Weights of a small mixture-of-experts language model, trained from scratch on English Wikipedia.
Experts: 176 GELU neurons an expert, a softmax router.
Below are experts of layer 6 (counted from 0) of a mixture-of-experts language model. Rows are named router (the router's row for the expert), up (a neuron's input weights, with its number), down (a neuron's output weights, with its number) and show model dimensions 112-223. Each number is 128 + 24 x the weight over its row's rms, rounded and kept within 0 to 255. Numbers have three digits each.
Before each expert's rows: "gets" lists some tokens that make up at least twice as much of what it gets as of all text; "comes before" lists some tokens at least twice as common just after its tokens as in all text. This comes from a sample of Wikipedia text that the model never trained on. Tokens count by the router's weight.

# expert 16
gets: " |", "–", "-", "|", ")", "."
comes before: " ", "\n", "|", " —", " \"", " +"
router:073129118115140168118117175115119163139106118148146129144166119113158136123129158140132155134078158153113124103083138150138099151135153084115130137122168122137152204123161162163135103122139141106111148103093141107135108113145126128194117111079132145121122091141099101126153107124110117147123107114133100099143121167147123083115113167095
up0:086176154123139127121118114153140140106086119144129143128094097135112135153099154118170117156136159106120106109112107129131113124125117128136158139110136151144112153121124121137118124132115128116107155163132135136121148159115130161154115089107093114116119124119103149143134176211133093131107096129137097125152085163107149123090084136098
down0:165171131112149138145122138120132157118115102133161108147135095130149101171129150111100099124094107120121123121158159161126123181116082156136135179149125124156109153125090127137101114127130117127117131120117124147072116102173126130123151100131144168128146163141137139123143172106113157105147159111165085100149120101139134103104153108119
up1:115119133114102093125156127150169108135152159134144106172101102144113124089124142122154153156177105156101116156105106135141165117109117133131108132102115123122158153120143106148120145130111150153129088167115135152088163174152122132118094136144103105099114109138106133151153124111116110113126116131168138125109109132111179132140149109130
down1:167096124122089105185162129076150140139138163120099123094122154115091095138087124079115117127157116146105146108089113102098102126088125155085140143082161109129102098124148178138114114126104147153137131156121124109146121117105128108103105111146098136142118125125152138101143139133156167120138130097120140156156128131135111101129117104137
up2:153098114153121113110114166117162136151161127065162101152154115151131062141124118167132140156105109098150160100130119083137073117127146132106119132145125122123149122152128124128135118163127171110149103134110125148097125106123112151121147147147165144141142142141149138097094121170116153117147190095111149133149117134127100120133122142141
down2:157154112115120080116122143140162141095119135080147130146155142150101120101107130148117178150140129116147135142145062141094132111149164097121168150129090133163127132157099113183102090133164078129147157137091138114143125115104095103123100161087135143130101143116178085152144142074128102149119107121103144109113131149104128131103162113130
up3:153123123092113123123158123136123114129093116162127155095124124160151109141086093130168123142160136139097138109113102129100187103139107137119092109160148165158120115129136123138108145124116108148125119128135133135109151141124103132124137132126116102124116115133161142107141116139163120160149144087088118168085079140153156164143121182103
down3:110075165145166115149160107121110130117144099148138112132161124173152161182155123140156116152057129115128107141114091151145151156174133136110087105145137096121137119122107181148132145113132126189172124102098141143101167119150086145133143116100149098155153158119130160136143107108078140145140112155123144168110126127121147102102147119171
up4:050149146171150130146094151135113147129107140128147116179112117121112132121101131178111148149122151121141119083108109180097122103130123101096102136151118148139152109140138135162127132132177138095146139123107160118098148102135093133157113125144100139127153095131078128146150090112120129166134122126135111138126116110067128115092143128127
down4:105128149151089126152099132105158149134120056117122105150100121112093088119132137092128096128117114119141171158141124131141130182103110107107120188095126111157137087151041166137115153105118146106153119136138169148138109101159152137121141182132133102131092142148142179150159125112120174124128126120102145166074174148127092100143116156104
up5:145119113148149127143134112159094102117166097112123171119163167081160112073149083140105165100154123141091137140144165119097116129166112128123139167142113156123148121105137134147148150112106107154131146123131142121143090101138096101107141160144126107077117131149136124163094165074158147141130182165123127138119153169102087107110092098122
down5:118128127125105142137102158095118145132142147112125136126104134117135078143125111116097087137192114130171163195119170127110090074092150096126127148116126135123119135107093096092130181127143110147135118154167102125094154120121137118152128138132192146157154126150135124159124156090157132133075169116107147119108140145127165151096146099113
up6:138094148116145142108144128171083135153166129154150122125124161128161145138116148153099121142137108136131131097136163124140125143102143118138130152148135134127127102145128160107113071180150161093148114113098153128075112138136147150153132124122113132132114153155124117145106124113118132165115103138111091103135132094125148116134131110127
down6:125146073126185109063131094134124117125152127134115107143092102105133126138155153121101137103115145137104138127120067110136083133153096142129119106121163152140113084175128179190113107110171133149135123133171153162168129147093078122121111087126110164087121141120130145147137108123081121177115139124136182166140107174130148100107092132154
up7:155127144143154074132128102126120116130163152160093122109167156134106169142119126179132137134137140144133143149142149159127136142163141103110097123182138135130120097125169151114132125102115118137103118105124150095133099137159126141153160147121126165092107111123102140141118127083149190177155107106115106155151128149169119123095120187156
down7:118102095130163116120165105072152123134142122153128133101181176119180066155106121143107118091124142089133170145128141116151138117183118147139119145106107121149118108091112147143084119088124097151126103118138072141100134137165117135101134094191141136174113153105093126134093151133109113122171135110115142126170123170147139131127143119104
up8:135138159108151159120110113125072111146119135126132123134141148103103154113102109131136103126164124106132138147136140136162092154127107094101133142130139133108109153118110123107142198146149137116104105148105135109156104183148134180122119133124080107124128118106112147127117139111158128142145135109129100105069122123113143179184119112135
down8:138195076108126116144120144176165141130113141169155076080095153113115106150121180136113142132118103133195070121111095155135091159140109118123151135096090143118157143096124161148118087099124083130118130122145142132129147130133126137137126138098140126154160149129127133126165168152122104096127102112130142130133139152113104119114142143162

# expert 14
gets: ".", "'", "-", " \"", ")", " |"
comes before: "\n", "s", " The", " In", " He", " It"
router:138092109074121127125141116114166134143114143146124179132140069129156154148141088141156114135108095137109132101131134090144116113139139141148150125122100100147114098136156150112116132104158126108163107131153140118112115141131134136091131148131161133113159129179166141141099120151140123157109112127139115159163106135128143065128101120095
up0:187104125096140124081115131115141130126120114091137146134117156175135098113093151135092137122134110150104124154154123144135127132183100109146122147173122133080169143114111138139132133128125112147143116099111118109140086117101086137131124138107132118137076132139143126099151102127081149141183128107085118175148152132081153144154112118092
down0:106138114125122148158131136139121113125148142110146138131117149137125097147121096127095079102110101170139128125099089106107091173132158130141183083121140125140095104144161093148168120102148134122160156127107114098143172119133118100143145110138070157097156141112097154162166127133127083154134133160122127130147130115121087111132143096141
up1:139103183162116100097121144152163159121164053157152172130124136107101112148088145128093150137131133126142121126086182141125095137140135119098088130114100130105097086143151082066167108125127161149087113128118100098116152140146132106132116142164132107150128149131094118146102106152140125172128127119166108131147122111126177096150165127154
down1:148134128132152119139105130151155116118131096114114134105135116129146140124122118093116107088101122118111145151127141111114103109164181183130132125142094077125116159139122087173163145131142084140142117128145119157072151124071134140081147140137146110133142148160132092121150161144059157132131132144142120138152140159107139075130146135136
up2:134116128137132106104104122139128084109149160095141155122112108123105115142172104201101143157112153147098118146129100111126131100159117123096117158142169171130125130125170126093151134158190147115141169113144157103128160132118103140100117140095083148136149096112130145141099157168121110162168105118150162129120083121148104134134087167150
down2:126152154109159138145127145119095107133127150139116105086085097136142125108145156116123156122099141132130126130091122186118120102139139135129173148127121144117099121167097130148120096143132131138115101080134146108133135151178104125130143094136141127152145176161157093151128117113132143107114159129126130115109131110133101164095149157082
up3:117159093147113092140148134118109155095103138165122143123098096125131165137136102096149121185138141098139131123102117181090159136104124114136139151143129169137178107119122081160128147144106112128139116157173110123124154118169100117125109137141112116165146137109090113118156129151079094092132127128125093099134146120100126148068143165118
down3:144112110125119128152142095126112106078111099147102137088165166105101129125138182118135140120151043127133131141166157156114085125123157132116127131101120143121112152146139187137156106127169149115141138148148112097151129101137118113101106137116146123121103131123145174151136150149157124122105118086154177140125127110110117142123123089127
up4:178108144124160104111165133134100109119131134186143131134107121117157097107112147155125160150146119145077092117143108105122104139172115118131113178125108139143146120122143139146101047165119172105104146138122113069148127194130153125137141134141121146111123131104115083116103163129149122152122113136131164135114133172154143139149129150105
down4:107172144130148120118082119145092085101139143115094143066084134124121114103122127104128127158091121171132140139115188160121161165139147146128112151143129090136153134178139194140143162111094131128153095106125138174111146123140130110136148097131086144148125094142155126145144135167108093135169124088119112147126105133122099094151104125160
up5:166145107150111122123136100143123142108148138107083167170063089117131093095117138147133118130149142140170111133135132165127126140131100132129121138152097090113149165150116118143066108140128163124136181132069116075161096175074154094105162123119121113131096099156146105163074165112144123121150160152160104111132132142087077111128165141166
down5:108105101122090133113122116154141142121139142111142106100156126127140170165118133112169097105160172116126092136126136111133102110157142138100088164103149133129156113104125081101140112132117084131117096151098128149135112137091108142172160113100139144134171106168108152088176129107126126139137167138112088105163152151084148151176137175110
up6:153126123135061104117195144159098127104180158112154152122132119141140165163130115124105121127156122108098138107103142065119116140112121100130097137105132143136089087112116110137145115128120130127133126143099057127136140153159100175114160119159148131110161142103153098131089151140146124121135095111151137143112096119091125121115133097164
down6:094105122096103149153139110148096113120129135113156133145177102093147121128137128147132106179132099090121148156151103141081109167139117139122139110112149135119154134116100109130124154128100126143140115132093099127130096118088148115127125121144177098181148172094083107115121127104138113154051141187135138132142161146081147119139134141176
up7:107148064128163128127136120144117145109126107160091128116102102147145087128139140103141190133134146115122122120107161184109089122158144151112155136143111132147170137123067130105126142194107156146099120143145192159151122078084141120101110161091129125128121152119132114119125132062116132120138172151131157091118123145107142153114116113147
down7:160103126150155150094109066151132143101133152129120208067125176116115114139133114128142140143121138180093139093105134106060140151142105125128113110116098123153149133116135127088100144057132111122162127138134103124126136152123145126158154116132172130145127155112142121128096124120137084108148108125118119123124177116156109085133097122164
up8:098145154114132137143099096113090103086133113109157122158112120094086124120133128105144149148149146124173105152128104108130156111111133127148142119119094157111097103095192136081124172136133124082162130111156161122099127150140104137122065159120146129132118140147123148123152119165090120114170146138133093135141108107045133131132094159158
down8:159098129110157153113156114129133119123107114156117121160145134151176151143104142183137126107130091126186131139132089123108099090094144131089137149101119108098113131121120158163175109138121175111099075114064114120112130170117082145112116093089151115109147124149123123107161118122137151125105162159135126097130119117203125120148162142179

# expert 7
gets: "\n", " |", " (", "|", "===", " ="
comes before: "\n", "-", " ", "==", "The", "==="
router:145091114105093123109143103114121120097153143144185125111100093108151124160095135155124155156137133119122154149143128127147131127115160141096131140122100074102140160122105202143138111112090154144152107152132112138113137094146154159131090095154116132117075168156156151119107144120107135148112081131169129146125123121127134095138120150136
up0:122114132155070088160122098160103128144117105115088151120054144116130132136157123113125112095143169147113161152129122090113137116110118120135151155101079126097201078117110122128130159152112121128131140110150127122104116116115120160103148148122129131113114110131113123162131114131173140161098127142138088090127126074126108161141149135116
down0:138112156141147142138134121117140132121118162127129131135182130093157141104174119083112094146081130140121112162127156130117134157179148165137131176136140131167161120141136155139150142113119116116132094099141101134146080136133101153122111106145200132078146120130139126127146100168134155083116146116137123102145092153124130116123132155139
up1:143120133119150100160128160151185115123150135124158150110089134127088139117136114119115130104141120148122144107116141133115129127114148108125125142116131147091129120125058145089147119173107144089091138081122115138162120128111121146098153146146085071120130117140103116174070169134113136143140133142145092118137108139110158163115140137177
down1:106123157112151148150131100114105152108096114141156123150124128106156119114140149131179125130169124145114114127140142093128126134136155153131093143124124109167163134094114161148137141114154136163090126119129116128149130123134160143109133139114141105145142135152144118102160165054139107117097158088125120141141128145127140101135160163181
up2:114099145112157114163130109153190118149128110120130119159108141114125113113146116113121153089148132127094132115126111208159105123146135138118114136080154115124105095111109127104126124134151146095115157106103119154126081123104126144123135090116131113125117121162142116107156150082159150159113152136151134166123159122110135138131161149097
down2:103111149126132105143115123145158119149165111123126114113156126146105115115129120101103108102093097121137155100123138136126136179147152146173096099112131087132121101135075146124137146104123110138106130090114131108134147068112114162163174147123113109132137164151110118143178117117160124119135162103128157137103089132132135128092129140158
up3:173124121140141090140078167130125125150177158132155121133139160128074122077185117140093137137158118097121127132135141162112104148160129144139141156131102128121189097064153137126130135120111180141100126168169156121141059152100090134118130153142163106128128120151172123127130124143139128102171103138160158155116116112107145143094169100127
down3:111136115159118139144116114104138125092098120083130100116143117110132113152129111188120132161135135155155153158113142068185132143122124133151129136155201094134099141123141165126105119077125109133145143106129127136139139055133148091167112111120098132122115105105123174081144136169094144162133139182126107155135144155091117080160151112151
up4:120094133112134138177109096130104192168110113106169134139096100170132150106132116121121156141131072152137116142119150128180075116125097164100122175137122127134135097101130137108170132158137175129104151152153141118147136115140108135094128140143117082141131133142133104114169158097151131166158102144131125119153118126133150140126150150144
down4:121141123127127109151090114129128147080104125089092110110132162128128119139109126136100114140142131127123159133189163127140147140129164123163117122122145104112095130148110180175079151131164101105115098047117146123136123106178138161181152116164115113126128166134129132113135122109140152101131133129094117109110114134122097092153166142157
up5:040096141166156164160150131115114163139151131130134128124122149112138114159118149124128118120132165179113146159124149110164120118124132110142126157071140140119124171137166130138130122125145144148113111079143108127110102111085124122144138123099129163122173116157113139150131126127149115167075127143152101161111114128133151132178147145100
down5:088131086080135143133114122160149136114131093077122136120149159175135134152127136089088110173132157119124109134144092101135164150115125089143112157152152124124111111126110162117125063085128096111163094143158142123121133115121100149103111097141140122150133100125129163096178143156132107141112146108076165092136135143143117142133116117138
up6:124160122122128116118114128152089087112131090155132149148109120154131089152150131115110123118125127108111057110068086122151123130153088093154134147181137159133145086162146104132145131077137120139135173161108104130142111135118109161122120145142129134131120151190136127160128094178133093135147161138101088087119101113124111117153139071156
down6:127136157122140136141158156143119093115122111136108108107124135124169153119136126171121131119114125127110140160158151096141140148140157147113137110144155158085106123162141089127083144103070128131163145117119096150155128112097135107100153169096102129102139078098127129123139126109097098141145112141132151167155151199125098093152134145129
up7:130134145119056152123155127117153115134149130155116136142067136146124131119157140098134189105130143094091117103130147113174115123089125110164124125084086125128144151131111125159162131131156137086101127194159113108150092135103106123133138164081145083102147117124137114088159110134133093127095140112173132132111091115100143132182150165124
down7:163126099145109106122103117109121154121116115103143125130161116097094105134123119121127102173114144110163150122118086145144126121151100150124080108094135137135114098085161122145100141131111112100153124097139144139141129071090138128195138136153182155137104167161119132142148171157101128108140076148097106125128149146092149126138099141098
up8:143141109153187151157105148125091106143142127154175098139112131082144122134122089114133150129131119176127113128124110112116141133180121140170115121123115123165116114105150134147125107158144154147088164168151144102117110140125112129144105139160111124054104144119160133105164167158102134092161130126125133157136128128170155130131116117136
down8:089168147141154149143128112142118152089125130137084128134099113116161106137129128143118096106132142131091150154098151110119145125145176157121068132151173162137127154133132139114080151135117146165099106139098141153153110111144102134113144130106093151157147098138165138121165108140210122177086156138128118129140100101081158182128141122119